From a checkpoint of a small mixture-of-experts model trained on Wikipedia: 3 picks a token.
Below are experts of layer 3 (counted from 0) of a mixture-of-experts language model. Rows are named router (the router's row for the expert), up (a neuron's input weights, with its number) and show model dimensions 0-127. Each number is 128 + 24 x the weight over its row's rms, rounded and kept within 0 to 255. Numbers have three digits each.
After each expert's rows: a language model's description of what the expert responds to; "comes after" lists some tokens at least twice as common just before its tokens as in all text. This comes from a sample of Wikipedia text that the model never trained on. Tokens count by the router's weight.

# expert 13
router:102134081100107146114111086116099156127130087130119120100128153144144180133133176116115089100141086102098165149111163150141131127145101109138120127105137092148120128157156126131108117120149154104140080162125119154097137109098130132149155128171129122089131124174119159158167110154178156148151115125114135140118103117134157159113168076154177147079155127130091142142156093160164109125121
up0:159105142107081146138145105137103164118142121134106156120128098116145097122144126125156113124109155190146135140127148134084087210144112101155110152119117114105109122119158148141128135158112122085137184133138152087113107140141123112115094081119171149129127093145083123119130124148138132091160122166133138124141161092106132157117106090112148134111102112129107098169072115149120130127106
up1:146156145160130133108113136144101127124116131137102133102084072112107087136131127131168183092120136122161135130117082098100108122144122073120158144145152148134152091128132101127135133134102129111079126088126149115173149121133130157090131137134134168110139165182114118127147181144158163109128139127148106106147081138145162163155151153131124126076151132136110090115113091153135078155130
up2:121110100170131082177157090143143134162134126133173136111123109088158127135089151140087113172120154117120115123118147147141131073097128126096104105110115100102109143144190084121102106114088124116088110132155092154126138125117120115144077178136083109125153134117164105098085137144089120157098101109121130118123083128105087139110147147120169132142100126156134174111149155111100102122125
up3:103180107177107129108116159143079121133122152125110097115116143114080112143158131133165149100128098132100157137153097116054116162102114102097117139131160137127131086185083142130109138151143135125138162103125095137151126148149172130119142140111129159172144124169112121123120132143157162098174153129127102126095127098162161129172088137139121125115132115198128118140137114106166111127119
up4:136119106142119101114111103180158115139139131082141110120115102115105161113137154113183108162182128081158143094093140138159123114096155143133162115120148125151122122140113126173150088103125117142127133126112066149140135122128097160110106161112086103093130141123178108159109127150145148126099116130145120130178077131084127125117131141093120138190145132138132140180130123133138165143120
up5:148165093096110128160134068139104179102145100132144153158088160116120128106098108137108120146102097140121124095113113119090090142114120128125139130109141141078118131167124083108107104146107117183114135160119117089133139139149135138118158088136151138121149134167168112145124136082096092123152119109120143123082121108131164112108132123125123113164173114123083139115106167081098151118145
up6:138128162129193111137117158109183166118153097100109157095130105140126110126131147131122110097115151168113092188109155127107094094123137138132112167106096148137071129130140148133109112132130125177128153140119134156144113131161097105096150141161122157163092109131102090131110121182140128107176143102156101166181146142135135090132111127112122169140095138123109100096087114126126116137099
up7:114119155144190131119090134113144102098181123118110167113114129091100143127109139132136167139115129137132121161108062134108116120136114159119134166111074126097163143133151090113149172155109124107119132146127135133120064129116140141095104149144161108139141137128064132117104122119118116116111165148089146138144150132102140125189120126154102145147125105122066138122139102130152110133135
up8:116069100117110114159132123143125100125100133113103152146093148148127086135087151135165158088125093117156116098167134124153158084145129119100084053085111150118138108065116128101130120167123123132138143193128156151115098137104104165098124119114111145147141127102121148131083123180121134144142163111149143132154124092176109154146106123138076147120165121120152147127119136098125152117127
up9:064081133145166125113103130090128117109158109158137122106124117126141146114122099124154117109133146180137127131195156107127114130128135114113134097100157108163106134072138097102128114103134171191099121108150174152134148095158133147113139103158114097170105128156135113119116118135111103102168146162130135141122065123143107207104142146150132120085138145131102126123096126140121085167123
up10:160147141122134130140111131114133075131154137130095136121167103132161132153144103122167113107095140112128122155105135118148135142151134096120161168148080150121160106157082121145128136160109107157093124115110149137154181146123153089113146146112103153138115114093135151113157118131131170163127176164141132121122137103099109109154135114150148097087135104101130093102078086085106120136137
up11:086150117137149140172111160105104174156124157110101127109093139132121152112118108124118139109133099140152093153111118147114107132099136152133135119131123118155158136156104143139163177136126083136144101090108115129148113121111150168154147130091129148099131151100116124130131120139116153154118142119170098144101110130154084095149166151122114148121105074141137174118158102104157126098126
What it handles: Initial J/Y/Sh/X capitals. Word-initial capitals like J, Y, K, Sh, X starting East Asian or foreign names, often after a table bar or newline, e.g. Yukio, Jia.
comes after: "\n\n", "\n", " (", " | \"", " \"", "\" (Japanese: "

# expert 52
router:154104141106161162097153111145126156157086103137113115115129127154143167107128186162107126094136127114087095133150127125171113127164102113161116130128120111146118192132128112137115138090137136100116111144180118158095128137149151154161141144122132115131137093146132132139118163104120100138144130096145145137130135127186124184106129106116149123157118105114123133173140117110158134126129
up0:107097121114113054154097125178114111113143106127149157143140188118108127122180121125135125147126086126125132123123105128146120139103101145161098078098110171114172147106105104143170113129145120132124173121110145148165142116113129130123189134094101145122130161129183084105118152119102139157140108100103144162195125088143077136105106141104093121081101107185116103155095165165102173155141
up1:115107136197092098124130138092132133160136178145127124076071069128115149120096127144172115130129141138152128157119162125129112116133138142110108134138145129149127092163092122130148128142182108129132131152138133119078113124121104160121116131114130141101127134103188119117118161129179093095146134116135126165149148180093121141168072131138119165093163140123154125140122147132155127136130
up2:115157136120142141099104124104094156132148158118096121122151127153179113131138106135143106109129137126115112115137089167150151116119192139124148130178133133128137146164133114183134101117135083160092132155136108120151112172173136122145099134151103176191117103112114075112111124115086125145099119103157149153174151121146190114134138136113109149134136109113159184144160145147141133150157
up3:116156130107123156109092102099113168137133130121112145112186102141125133135103129095141092175127125122153139109138136099110126111172143106110178124192134156138156122151151096113149139125100102161088120110124087085135143148139119104141129162146145116139183102103151121117121133106061092164117148153093131129092167124172173137138162142139141142116123137141139167107172150138156118153111
up4:116088128113121153115060113120155132109106148134065126126109163117108117131093087122109133199063082121112141121106109074137127084134150078132113132119103133101116151144105128105159104120061095133126108148113144098089122093130125134125130134107170121093128149140088133145149149116125120131142190157155142135128137149142187151159172148115107112129098140096108166099168150135138103164117
up5:132165124121130130090114149086162098142130163126102131109067090108099131119144140118106123119123078140151117140135155138117129136148139109167131125138130125159153133184108141105155143146108145117104108154122131107131125107128169162123113107133159149075107104143179111142106158152168111122169178119101142116090173154066181141165129111141114109100140132105139118130101098113136143126099
up6:127052136122144131103115127165137143108138198151097116152181127141155140099124114095139142173138126152144093106133158096089095158143138168134107112191133135091059125122114142086175106102146103142114134100153125115107142143111181134108129151125125151137126124110167121123133155116137152144144147161155148160147132112132134148118141133131139123120166130132075123113127163134096120121113
up7:119153117174089104126117103077172135126133122108171126124125113114082138125116138122153176153128125186149125092127133127123177141121155175070111137103099107179105090045120168130136113139137146111168162148131146133126116145157141144103109118070140154120174124081182134090137099104148103113163134104125119099166093116122140132152101128121139150139086106114135122135105128143135114153129
up8:127090135169128139146121161124135080110144143132083141122158132110082127096180146124140123163156127107121149123119127121130097143098108118132098139132116143134142167153149178122146144126147103138123110113097133166116154135160144146110145129131166120078132130126129111129167126177110139114125129107119098121114160116131132124112154149150114112128139127148086111121114135114091128140080
up9:128129108159159138131136150145093135134137147119084141149097118161150143131123120088105138118129123141155142121128157181155149114139156138159105111160123125129131146195150131102104086152148099110142205170096139143104144118159169144144117081155108125079118136116169114153114130160142134118152121102130160141146161166053121110153118129138133151154162106123131106112081161152146134133100
up10:143152112088145132143093126116105130089161118144120146136145128167141131107107110167176134114116116113158128101127130088124151114142117104112149139112119110183076136133145175141137118126141097116124157185128128103088112166164160117129139112154138151172146118151137096100073125130129154158096156147151106131178153100153117125119148134126109100110081145104166146121148175138086136172118
up11:120119131112150143140126110119136138144145143117103110150106110135134141143150120096133111113122113158142131101122118148109134117145113201119116097151128164153150145088113136123135080104131108129131167144127133121097162118099125149144140124097094129107149140155134118097125144124110111111136135123110175174122116145096151144106103144164097122118172117127071186114121104184142111108125
What it handles: Years in life dates. Digit 1 or 2 opening the second year in birth–death ranges or dates, like (1925–1985), – May 9, 1992, plus dashes, (aged.
comes after: "–", ", ", " (born ", " in ", " (", " to "

# expert 8
router:143101142118157191127139106154104144171097118123141100099143116153153158119127150125082090081116130074093098146146139108148098150164097075117127148105151157154133144159152098095085121104122132089116129110125127152098125144131132133147147147123138119089084105142061124152107159111148108088122090138114128115080116139139138120116125111142121148141133126119108169155118167152127125088118
up0:119093141097133170154116143125114144125128173121106118104094088120132118139108126121116113128070112111135100130133144131119172095139140119117161146133119153133114117173142131090092102125104128126107142112142174120109100132087147098144131083142164127157088161106127117147146106115127172151120103174174163138123107136127161119157140143143110125169136129137162143139134154124131103180125
up1:150187143154087129131129130112119140113169155149156138099091067145175119095153150154144124124133103132154132139114140112089141099142146132139134130152162128131128104127110139120083131124143115121125122137135120089123142134124150104152127073150094162125151132134095119153135108187146136141133077104116116122135115143062119145128084153145133117138106147084129121098079156147106151158125
up2:144142125105125109133069142101165114151128153124125127141074061148123143116093115115114143117066103141122141149140117100105110136128124118077105133115122130149147125144118111115129080141099151121108164126150130094124076129083105069138107097123204156130169106122148120157156118148145138132158148155141161127143111080143150133134123151148109147115135129083126122143134103147149097172138
up3:092174125112116116065123093143120129146118131137132166129137097145150142171175096147132156098144133156119118127107127121106104150154115115095154129137151081126172125128122139103141091120164143153119114160182075111123133135150101089136137158089077172157099113138139099093093143103118166140142136161084183176097109148107161173106081129120139123079148127145133163127144105123128146113110
up4:117087127097160127110124123132135123136146152118095121084054113111148110109101154117145115172081150142103125166116136098169170178151125139107134091117154155145109115112099107109094084125120106101135156169143150095113123129115140148106110133123123128156100114137136103125113122139157115110106137136131151157150122106116183159195143114110164116106136144174152150097120110144128096122136
up5:092103115135111098127120095115108126114118117138153147126156131179149114147134126101169146121129167165157138096127136105097076138110108135208103098125124132132122133141124116145148105112145117158151130143125178109139148144143152116113140181091070118115115137136130097122105132040114144104089139112142156162114133155154118118126143121144124100094127165152137142085139157143178142133111
up6:134094124124118114157149156131140143134128142173134139149133134142072123158179130168138145116099115107125132103132148125066094088115112133129119139154132169117146148109161095122109134123137089120097126097128127184111117114121116063143139120096137096138151127126134096096133145081132116123102143141185119171139146123176126137138165123121133137102091137121106118096159149146174167114130
up7:146155090142155135132077103111168108081130103080097135159110143100136146127142106098146133165094073104086120128123152135139141125129147135124133108119128151151130151145107081106188104125066174162135155183091101122132121098165088155139132122139145129124186115126099159164160109161139120129130153099096148090161103108114133142115116124137130140109089138131141114146156158159125119153132
up8:132138148162148160129103170126090111164123161139124093099107115150130132125139131086092118130136152138155144119127135132120116096111136149119108167158144124116152144191126108137153119132145118150085121117136132165130142183118104049166165149118156117097149110062160069123132116065077125105148146151124136197094145151123143134103158121130118113161157105110128100102080108135088116134132
up9:091165139166124164123138098082143115105143188143132090127141146133120137127115117132127156104078153121111097079146129095110125152131132105103156122122111109125122108089145124162129122138128133101112118192135140155124140133104101153110132152194093094144135112120143140095075137171102109149134098100132157085130108150143128120170105172151115162133153111125172153162137104125169072130118
up10:080119107154096115138150127131152078143110116144130171087178139102100156134083145145137160175121161167103104056128134107135139142114138114116107142114116116106127132117142178133148164118175131131159112130111132108105117127095142147128140180146159149121130174110163097077147143058129121162128116121100139144128099115124159127133087126125112099129107128132112084113155139129142150154135
up11:120107106108130161087103130128106088131146166122097139106087132110102160159121115154128147152054125146136123106118129152151143121119131096114135111151127100154138146113097102104119108146112141158135139124188115084123154079118169111119136116120106128112134122118113131110158134135156110107139151136121145124160124150144139154184089132081132173112109129138141152144153136116157114146155
What it handles: Year digits in lists. Leading digit of a four-digit year, mostly in date ranges and years in parentheses in career lists and tables, such as 1998–2000, (1969).
comes after: "| ", ", ", "- ", "\n", " (", "–"

# expert 59
router:132153104079147153107166136122153152137112096128146169137135155164121128095149096104136099147098125115171113145126157160137135145124085135074168135114096158129149111096133121130135167146117151146155122143097099101156150145172119169140144129137115133134114092119141135146094095145133156090146115151137110093119171136112141097118139129155124128111186165141168137160076193097101124094144
up0:160116152122090151138148097149137127137164158122113103085164135082106135167121111131147165117082145143157120118139114118111152140121189199130132138147108157114107138117100123175121122111154156161156115129138164176170121118164115123109111134149147123118137154122123109113155114151098115116150134103106138138116141161085164129169082159093127169118125119151140095139129106155129127137122
up1:093126087143129132138076133097091109099155156180074159139106108114127176171133089144091118181121132135056153131123125139090128130123132117133177138098110110124122143166109111145097139094087122128108136144098107112111131124161126144098112163103101109111129094153175145087121114107111135113148124143165103131152145119128151148149109134127161114124129074163167131097134177123162106125112
up2:118136110118171137112139114161109141122166137202076136101133116121134099136174134112144111176116094145139161134119089137100105135142093187145167104104126155116153105115123052110120093152123117147156137121128110132137100119147133160117134113120126144150119111119128137122167095159132114130164112141134129153151169102089137163128135131134158155140131153148093122116125179167117153133126
up3:109166155135146100170138060150157155164093128085116097115095134138132130120133138135114095119098132141142181151132146139087115150104154150118128101131122115136176208124125097183174124136130144152068161147127153114122106122130143103123143100106112105111132102144099072120125093128119094140098164078152154157114156103167128096138127116133115125129159147150108092139096152127136128128134
up4:091117084156129099131133114088118109135159108127144122118146098085164106136107110099180133143119123146164132144105134130138069131148100087090135113107116154107128137118117134128123110140101132138147111066100125102149117137172091142142108131142147113125078155130097109127105144099126138092139145133102162149119148105117144155113154137160130129116135100173135124109125146074139161123108
up5:149150128137126120098140150164143088111102139127100156081117083127146177116122104148136122160122129115117078145066116122155156103157141158108102089129128139089091108139075117142108131107118112139121144148147118166143191091136124108114157124127112120180123166108103118132163140109138157119134110128132124105083162158131146145100131154088144172107107130113098095092156119156127157141158
up6:156126112154106101151113099120143071130116125131147134138069127121126121104116119095119151175068137108136110133054114153172121136086141128130164089136150156124131151110120108096138079140138147110155151123130121156094144103107132113103149115157129141120124175157137095090132150141148156157138141173113137129129141132141144156142112156113166100102103159141116129099164136096151109121114
up7:173154101095157159148134118152073144128135125166118111140098112118137173118198124145118125090141125116077133111145141118127125141188122115137108113162145126121168080103127130146110076130080105185155135134140092145116124128089140114086103134113088106106173112141166099125139123124091118118122146105121123100103103121140132138115122125155139093099122130148122123099130130123123136142140
up8:136121095147143119115134138077137098097121112146096123098132148112117132102114091111135137113093177151147113124092123102122125134118144115164134140185106143097085106123120113090153085119102154130138151069161116133125137119112147104158150150153181145113060108110127126112172153137128139125125089131141110114100140115124161136099130178169148100095120152129124139122112133151122138156112
up9:141099124128109089131130140132129135097163161123126148135146099125139083113113102148164151126124154114162147188138151121114080086112125089129112133115109097133134110089133144076107084113117153103109099132119157117147099082145142079112139131132162113106102109142108110150150136126118124124146155140078168136131097089087124139114121117163105116092149105092090093140144100177096110136110
up10:114080162159100132138131134118100094071122131167111124121127089131132124144137162127133128117120155106131113150123097079075114104111164124104107140133089122127137153170145167126133139102157100102119109134076119107125163151132124105133113144138097140157117105100103148128094103133138111140076112126107131112146174133156095103105140126181135095155127132127112082104141132117156080144110
up11:150082088125177086142142137107144115126143125152094081141141115110148152110157120113125104157110136161147147111144123133113143126100121163129125109144120159131173093120095100105138131123084134118094136122163102170137164089132139150112153116081156103142163134102145150132125115103130147119160098096134142077124138090078120128174086133117146189108136148135108078145137156127123128145099
What it handles: Table and list separators. Pipes, slashes, semicolons and line breaks in football career tables and infobox lists, such as loan) |, position codes DF, MF.
comes after: "\n", "\n\n", "0", ")", " United", "- Years: Team /"

# expert 15
router:138156126119156163116117154158124171128107136131117123106131141152134172093114114079098134097182116106129116128127123116153134111109140140160098128128166121119102163128143087132090154116158149107126088159143134170114130095148072136157105129138074113113132134100099149161111110146115156097164145107130114166110147110140083108132152126127085130127126137076149131142117055164133120095139
up0:124118136127158106153127145155100125128136152136081168145088159097139091168154116170119120124124144132133096128160155155152117172113078116147064109181133164131123107112113121108113076131099119152114115115143106115148120145104164133132127078160084148148127140091156140131145150134071130098095115121163096152098147152138137167128146151133165109143141146109130135147122141094132154106106
up1:109121110110122157130092137129164076132154175082134132134120102117081140112102153145129141135153111124093147108117092066119169103161156170108133159145126100096099132105131161146124155161146144178127136117155114154120140151134119120128127157126124149141117155114138136119111088143148122103129131106098124136164133094133156122133116111131091073144111102121157145124148103122113103071130
up2:096110145150149128130173151094160094138130131155105120124140208160139142140093085106113138149111132159089139105145130111139096136133125107146112154148137147077147141105106205150097093149122133154104120110138133123139155142179155144098071153115145128146113118126104111099148128165124113159155108094126149138109106094104107124119104143109085168158122079124166107105151115120141136144122
up3:155121123124136105166151117108173142161145142165109120141133083110128124137114114122135103107094111116114176150113143109130130125132123126106164112081124164098107131133087132055140151149090127119137136146148100147064110120132109102091106146143144114172146116092111096145130130124171133116129161134123162140093141083165113118123105110141176139098105137145164147124153133142102136110165
up4:122117094150151060118158136135131178128116147142163070113107096122174097133092121123155172105124042144155136149146105108132113115151143150100142105140115117121111151151155087119111144172095119126090147106164140119112144129144115113082147121151137091127145136129112114148146107100102108156144176136111133112165101100126149154169117162131132177096132078131146118114132108148086111161115
up5:136112093160118134120130190139141080102117110110128088078098120106148112156134114117132140102097095124139121122073127115136125142109153140100167109145138118177087107155128099096123091183144144105091151115176110151086138092150120113071126169116106125103106125112123116129141142103116135173136155149117132137137119117121147127145092126084136117102115124133110110125134122104134095193112
up6:112102135108130106095137119133160135138133127116147139145126116161109107123139133122158142124155087128149129078098093120093118086135140127150145117137147089114130134165104140151103123121135115159102131145131074135129080157113094157150154190101097134134142104115103191119156116128156147115149164127100132133145128134095135096136103127131110114143125107094183118123155159172153157106164
up7:142125106086137104150164099108116117123110159137113096112084126112118171203166104161132134129119123137120112105109115093124092109119122139122114108120140091157115119158129147174152142145142134119118133146157091135104095131074145113111148120121135136161120117146175117092127110098114125146133116120141125111163075124134125124089158155133148176152143107140061161127130146115151140186148
up8:145122127160132115169140086115086088177118132190129155126112122127138131112144136159095156145158146132153126110130164103142124124150136101152131090150128120110126132125150114111167144101115142127113132132128114108121141105128150136142137142148112127170081157143108088103118115132086103115136098105086125144120143143103105144120115164111122171145136073127116149093175131081071119136143
up9:132167100112130125144114065152108093092139138120136175156148191144113135159146127135156130145109095150137147115133150171133162122114141142135101129132104158102068096167109132161149102098132116148151126120137186118162101109157110139155137101136103145117115146155188118148112135138086095133137129137151113131157118126133115120150140165098128137131107131137128147133121126098150163136123
up10:163101097137138122132116133126160116136146107110163142135168142108098154150166127126085100158116082105116117087159122132134123164150117107144094113120124126130185110115096150126122087105137164157170160136104135129132130143110170148144107138066127131113170159147135103120142140124160118151115185129093176107103118107124117134139104124142127123107118172152106114103106146137173135109121
up11:113145121138132134122148118102130111119139133123132107125101087170129153117081106088166097115089087157126144120159136134115103127115099121102172125148111108061123132105091149098109140160122126147135131138179126098127141140125120148133085099132085204120146128105084134136128111137157133127138171102105140127133107134094120137113109123103117154091141078106166152113109124150106136105141
What it handles: Number continuations. Later digit chunks of multi-digit numbers after the first digit or comma, such as years (2|016), vote counts (6|78) and figures (2,|000).
comes after: "1", "2", ",", " | ", " ", "6"

# expert 2
router:124086183138140107128127139133081105159137087153167156153141131128129139105138166163164139150140149161141106119159149145142097154130115116135139111117123135126101150129143119149168179191148134096141158135145114139155147152110152173117138169104122089181108140133132104125107150129133118168155071112115087129156093167156145134126094150096131135106114123156145083143171140110089163115132
up0:137113127080119127111126142122118097182115109115121117128133096130134149125120151155084116144135146098144107132123113111151120112119082125115145083149130149138184144177088113091116126093118112166149176130130096151129152111121104097121130132131110127126134117127146132137119180096167173144087121101082091111113173144126169136180119143116086086058110138127138150108140127155105142109132
up1:141175143116099125100077145154154123136141112133084110117106151168098145114137134115138111132116123113103139131058148133126127098144164140164108125110122131100104148139128118116105148138112116155143153137152109137130155137137113151120124093109125109151120117117178132098139101154122154142114151166121126134132107088127124146122121150164127138116138105088113114055093108168108094160131
up2:128075148108132093170116133119126075091148113130103145139125114132168126129119125104130108138129124136141112115108107129120173092085140151078129106127115192136116111134100086119114130131134138127135113123069150116135133090138118136134110127160145135121142115103148162152115096110139110129094096126130131137162147137132146137137090159127163128127110115126130110093101122117100149166099
up3:148116110134186092196097151162150138146152116130124117124137145135125068136123180125099113128132105119129097116094104152098161115107105162101136110114094157084120108134127135128131127132112150105147139144098113117177125100151135131134123139149136137104157149141100131144119107138136105095133101118124136081109148139128183117152097143121161105163151121102125166172122106142129166136139
up4:127159121107171102196122151083119113106093126123115140137104119129128165162123116156109152155116148152128137165097135091115131150071142146130152104162114089066108144126094144123122153139120166129114150179142159100130101101165088132111149079156109127135120143108162108135080088108106139143083147117083145109117101098153111123158159137122108143116107107140111111080131140128120131147118
up5:159108163139176142132084094066109149131154148133130113139100125132171108173132144178132132098124115145139135138128117133082177133137152141127120118188119129108111134131107138120148148121075114113115125120131167101136112171177142117082121115140133147106174158122103146114150151123101161136120124118136145129136115086120135133129129094112162130092119134123116150127137121111126081148150
up6:166115136105139149116121132157124104107067122094116124098112114148123134118135123149182136166086134100180109119078128165103099127132180159125139163083106121118136081140146144110128162133120127122144133137111108165125169117186138152147137125108146158109120103126175166151107105118120167121159141140109159122159157068164127123121137124126108118126146125129117105117121137094099125128156
up7:111136078184142098145077124108127099104109136170142163098116119076120098138119139106175123160129175156104121104111142127129101146157128157117100100112127115126122119136147135141136140182128139148122130110155136101159116115122119141144102133081070142183079140128143105134132092134105131137133127129074118160155129100144145096116104127148068126105098125143121123143142121104123123128127
up8:133108127125110084088098135101096105099142143161081135095109126102123131114104092154127142146120126123097115171099114119145143153101098123108147126110102127135125107146124177156096114133139108093155134160127145147109116159150092143143131081180112171127108125150146144129103109111203137099131140163110153140148127121113110135130111120161144117141171076112132127105111111110127163135093
up9:117109140181152154105141102154137103125111112123145154105106171137138159117126126124179121165114110135115107133144150132177093115102169130114124141148109130132129136055095147157126124148120077116143175130118122148127107119152133181126130117092104109118124125156089106145119145148069091135150159102145113161136119136079142113107159119085109111143169121147091131114131140129139134150117
up10:135164149172141075132135110124098127159112153149089124093134157141159100123147157176141155124129156093137124121135119137140094091167125124129127165138117130121125127141159119123176127101102132139124133095106097123124084175108131110130106149132127133043132092162179133134124138133154180129129147145112158139132167099097179115140119155147136098102067187125134130132108130096155159148148
up11:119107167117128112073107145108095147125148148130099127080151094101125079109158081111155149099144115156138151130124126115087109121172114121156139100161125125122106119144138120136113161099106138145108132112150165125095129149110154081135146139166167125167112160130138126133155171110139137145146137156169155175108193117172125118128147133127104135100089143135118093177120160110128084108156
What it handles: Biographical opening copulas. Copular phrases opening an article's first sentence after a name or dates, such as ") was a", " is a", "It was", "(born".
comes after: " =", "\n\n", ".", ") =", " (born ", "idae."

# expert 16
router:143140130081076144097104159171119153139090102099156162095169107152136158160117108151125098102133166172137106147143156131095119123153126184131099130134093115118142107121132164177121112139149155143137125137107117098180156116126126111129098134142100158164111123097102152147131132151139088140122115089145092124131086148116123112118166129129123095172127067154142126130128093113123139090091
up0:122141116116124078141142179177124139134132127118129113175104108116061151142089120147106140113129115182117140151115109126113152120169141134124116136150116108083136113113143139153124142148116140155119109113129116157152115110117153120107105147108100133176144143091164163144152082164147083100105161093124125091095130152133142080155117126106146107154125125110171161109106140104138158133178
up1:095063121144094147097119119100120111118140168114123135159118120140084108165140118152172151090136117144140109138165119114135128136164148131145115107161096096143153106140112155161165097120141124105113107164106105094125126131109130125128109146110154130169132138089133161127117151121172122135122124139088131117134127100167139156177105161140128129157096117115131152135146109116161104100096
up2:161117149133170139124094139131130149115158179114108143121163118112117076159137055123128162174109086099126117132120112141161146161136137159130127124153140128132179118128098151149092134129061108060121137110117167124133149124188125146135100134112137120110145107159158123140118143116081113089105158123135123096134142116112156123187147125123126088115120135111126154112092128091107119139100
up3:128164157131134084117121121131126121118133131110127057156092152115131134138086059196102135142104100135116148092110105089110103119147122133176070125164128140105175141160099097150098145142135127100114116129124134145116152138141158127124113134121109129153094164095125087120123117133123150128135140103138157069132128140123128114151133132147103151164075104100128069134155113162108113137169
up4:098128161150153102124125128113164118119143158128139114128086096133151106164120087164129108135108125139095155133121125127106089118110113127144121098103117160079155152139094077131118152082104112107060138126139170138103139167127146135110116127114118099135110090124105155101148137095147110100135178106147129119120149117145077116124163132126105121135136140104096115108126158153160132136161
up5:116159125109155086111119117141133119134108151139125132165140170114149071172111102188149146138102081130151139127128151116119138123151125086153158106127100086121158152117141118124134124124158116180149144107096143066101108121097133138124146124105125157153106130148144091123119173146135128124103179125118149157093131126141138162170128193085110133103089147108121160093131147117161134121103
up6:130086175163115123119079129082144099112120097164127090149137109159113159117132127137146161151151183145161100108094087103129127112098083117103136156118080135126112109131155167086114142194145107154127139139111117150108152114167137146130133149151173104117129127139106126124151149122163159131156112149143128168111173171148133149135107143142136099121130168127181178130142145099145100130145
up7:121096082153141057127128133157147139160122132124128108115090176142128146116146161117137094110098138084105089143113071093145149116168164137087168155112081112129133147159131156111166131147083108169124101145100126130127144122159110108127119120136125105105112126105128181108153087144103126146092134149145133118111136114099101099175103084158131096143156138131154144145091145087145183131102
up8:136152128119116107135119157127086132144129126126155089129107083109150112189106115126135121132131138139163137151151130130117154121100121100149117126171109117094150148127174100126117118116141113094093148126155165138113120115140164131123110105159089134160116139110131139141150144137122143110118111102149171083111114098128126160134148126083159156112123109128088116165125118123138134157174
up9:128145145132148128158152115179132132112138142187142055120099107114145143173144164136129116123148107133097130137088101147088114072138147124141152108134108119097130182129156132093117125128119141152135152143136136134110147097139150112145092106131113106113189117162147138140164112151143124137106128130182109102150067117128094144145104146079097144175122135098127130149099119107138174117163
up10:163112129119100081115142118094132149126130117095143163124094143138156131101156124147158146118153112059085145120129139127085107083112158124170168113137088106115080158188127164164131101131112095137148140161135092116133101143167102129162116142101128124116142106114127129117112150099165107136113159126133138143121094098065105145146142094134108141160120131111155107148058132143139184137088
up11:144083111090112137092114138128111136141107125140091168135129143121118120119132108144152126113125107100143178131166097154158129157139156144138098139098100124170148173162081094113119170131150121139152116140132128138128136154157106109116176115168123134152056105097105139129116107132112150114143159140137137105120168126113152142174148136095120159133122113136158163101110118182138153124098
What it handles: Election and government tables. Headers and cells of US election-result tables, such as | Party, Candidate | Votes |, | Year |, plus government terms like House, Senate, Census Bureau.
comes after: "\n\n", "\n", "| Party", "andidate | Votes |", " |  | C", "| Pos | Team"

# expert 42
router:104116139105134136100120094164125163124147112133133093163142103166095163115112142115117119101134143119102105079136165161143150155137118091124130133129182142145095112105144108143144077145117136128164104171147132097137120111099139135135130139147077143101148117166110119164131126149102111117083092102125122149116160152093114156128134110149145153091153127138123132154166162153148124098132
up0:175149165153117097110115141140137124153094105145082110097124125130137127108115135113109167129127168145147109171130141108168080098101170147111142135136131073123083118139111160098144146119117168129124113152136110133145119126166123131135093146104120093123098149118135100153146118102138113114152136105081157148126121102123165137149092107158104154126129121068130133137116151117136159172154
up1:189140109091139113112162111121146132111116118121104104110096088128154139157122173101113172139124162158149157140101114168078141092126097150158181140092142112159157121133078084149078118077086101132111114156156158127114140129151108122122128140093087113088166129138143183155162123129140105157151128118100153102160134147129143137149171128112156144091135121107095112108134117127144121156137
up2:126167083126113096093110128123169117142096119142127107099137147120098129121133124111144104114067086103163123134096086124092121118109138101123170097129142120159153132119134111112192132131128115128157160109149123099113164113112102109164143139179139136169120130104153109121091168136103095142141121150102153146129177153145139133137166123118111091078105127140134133130138126095107112146141
up3:142103113121096095109116117130153132113126116092170140132127090152154112121126135113179158114140128128121100153098121109184118137117111129174138088142138145184084117108168133120159134122157101122135152119120115119137121114105100172131115092184152130086099126080111166131151133143118164151124129157116141132104107070093153113079158141094148114107142123150091117100119074108141105113052
up4:130185105104123161143171148127150132145108122095124130091111135118140126177121128135130127145131149145117124150142145124096147160155100108131156124122101100133155133153122117146103183162138138107099102131159106140117148113183150123150153155116099110168115117125119171132100168113167152101160126131113112080121114103189129103138162117131151160185143118146161163160130100096077113122150
up5:121148143191107100143121180128174125077131173152109084139120122137137125133137130161142133111152174103094111108127111093150130089102120216093097147122132116131082130120146099155125141172127128125140107132105137170136128136076119074098119157119118130137146136136155116087138112113135102156105132113135101172126077143122137145105170120160066153133103113065135125142146130164141117149117
up6:106088144140140135114057141131127132145120121143113133151135155107121105074155113117099146131147146137131124127134123132111139096104156075120117140166118149121113126119132141052105116098141101163099143113190114167090169144173086134139112132127175134132126096114104124106111100134115166148136140180133100174161192099111143123114134177118131116114102098161148123113133149158113129148106
up7:085107121124143132143156117091115125139115117111110079145149190144136139124126136092152097114120136163119100124108129130156100137130133113142165138108130153103141141162101154142169122132087142131148131132104110117106101133121080154135076109157143116096130136105145165107157137084089158147164124161111142124106106103155136094115118183153124092127118114149123147091145108171141102127124
up8:125130174146147097121098178162136145118132153102102115130113137132142145110109088120131134119112122124118117148130125087138120106113148137173142112123139104104119126122124114147107125117123147160128136112153161147155124119100115144147114100128114164085129112093147128166179070134114136100129129109153162152187080119120146152143127135058143108160145135110120124109103146172121176196135
up9:090132098132136099137130123145107100121176131154150111104093102102163127128129118156126136156113117117165105140120092128129135127136129145160129078163133160116171088142101137141155131164125096121104152122156148147129112143120131138140157147141114107111168149095133168115119127128175148181146147145074175119178102096102105132136137124093125117085144125124142156119130099112082138133176
up10:124106143162147140128185127101127116107128098168117131170142154165114114091159122112118157115120116148115093154126136105141092123124089120136108156104143204127182150107152132137118118088081127151112118114127183124138140155130123138138108148123124148149087092103111137115119125102066107137115114153157121135090110147120135120093171126107148114146127111129119144084117116185124117112115
up11:117150090132137103102128107175123143125172111144142107133098149105135109092122141127127090187164142076121131131097100137109128102156102144147136093183116112145126104148169118116137111104118103128104151083120131111103122117145095104111126096115122187107148118155121122106135145154091149152116127114101150120125139104123134086113127127102167101081127185119104153147134181123127102114154
What it handles: Infobox field headers. Line breaks and field labels opening infobox or table entries, such as Born:, Coordinates:, Scientific classification, Personal information, plus paragraph breaks.
comes after: "\n", " |", ")", " |  |", " =", ") |"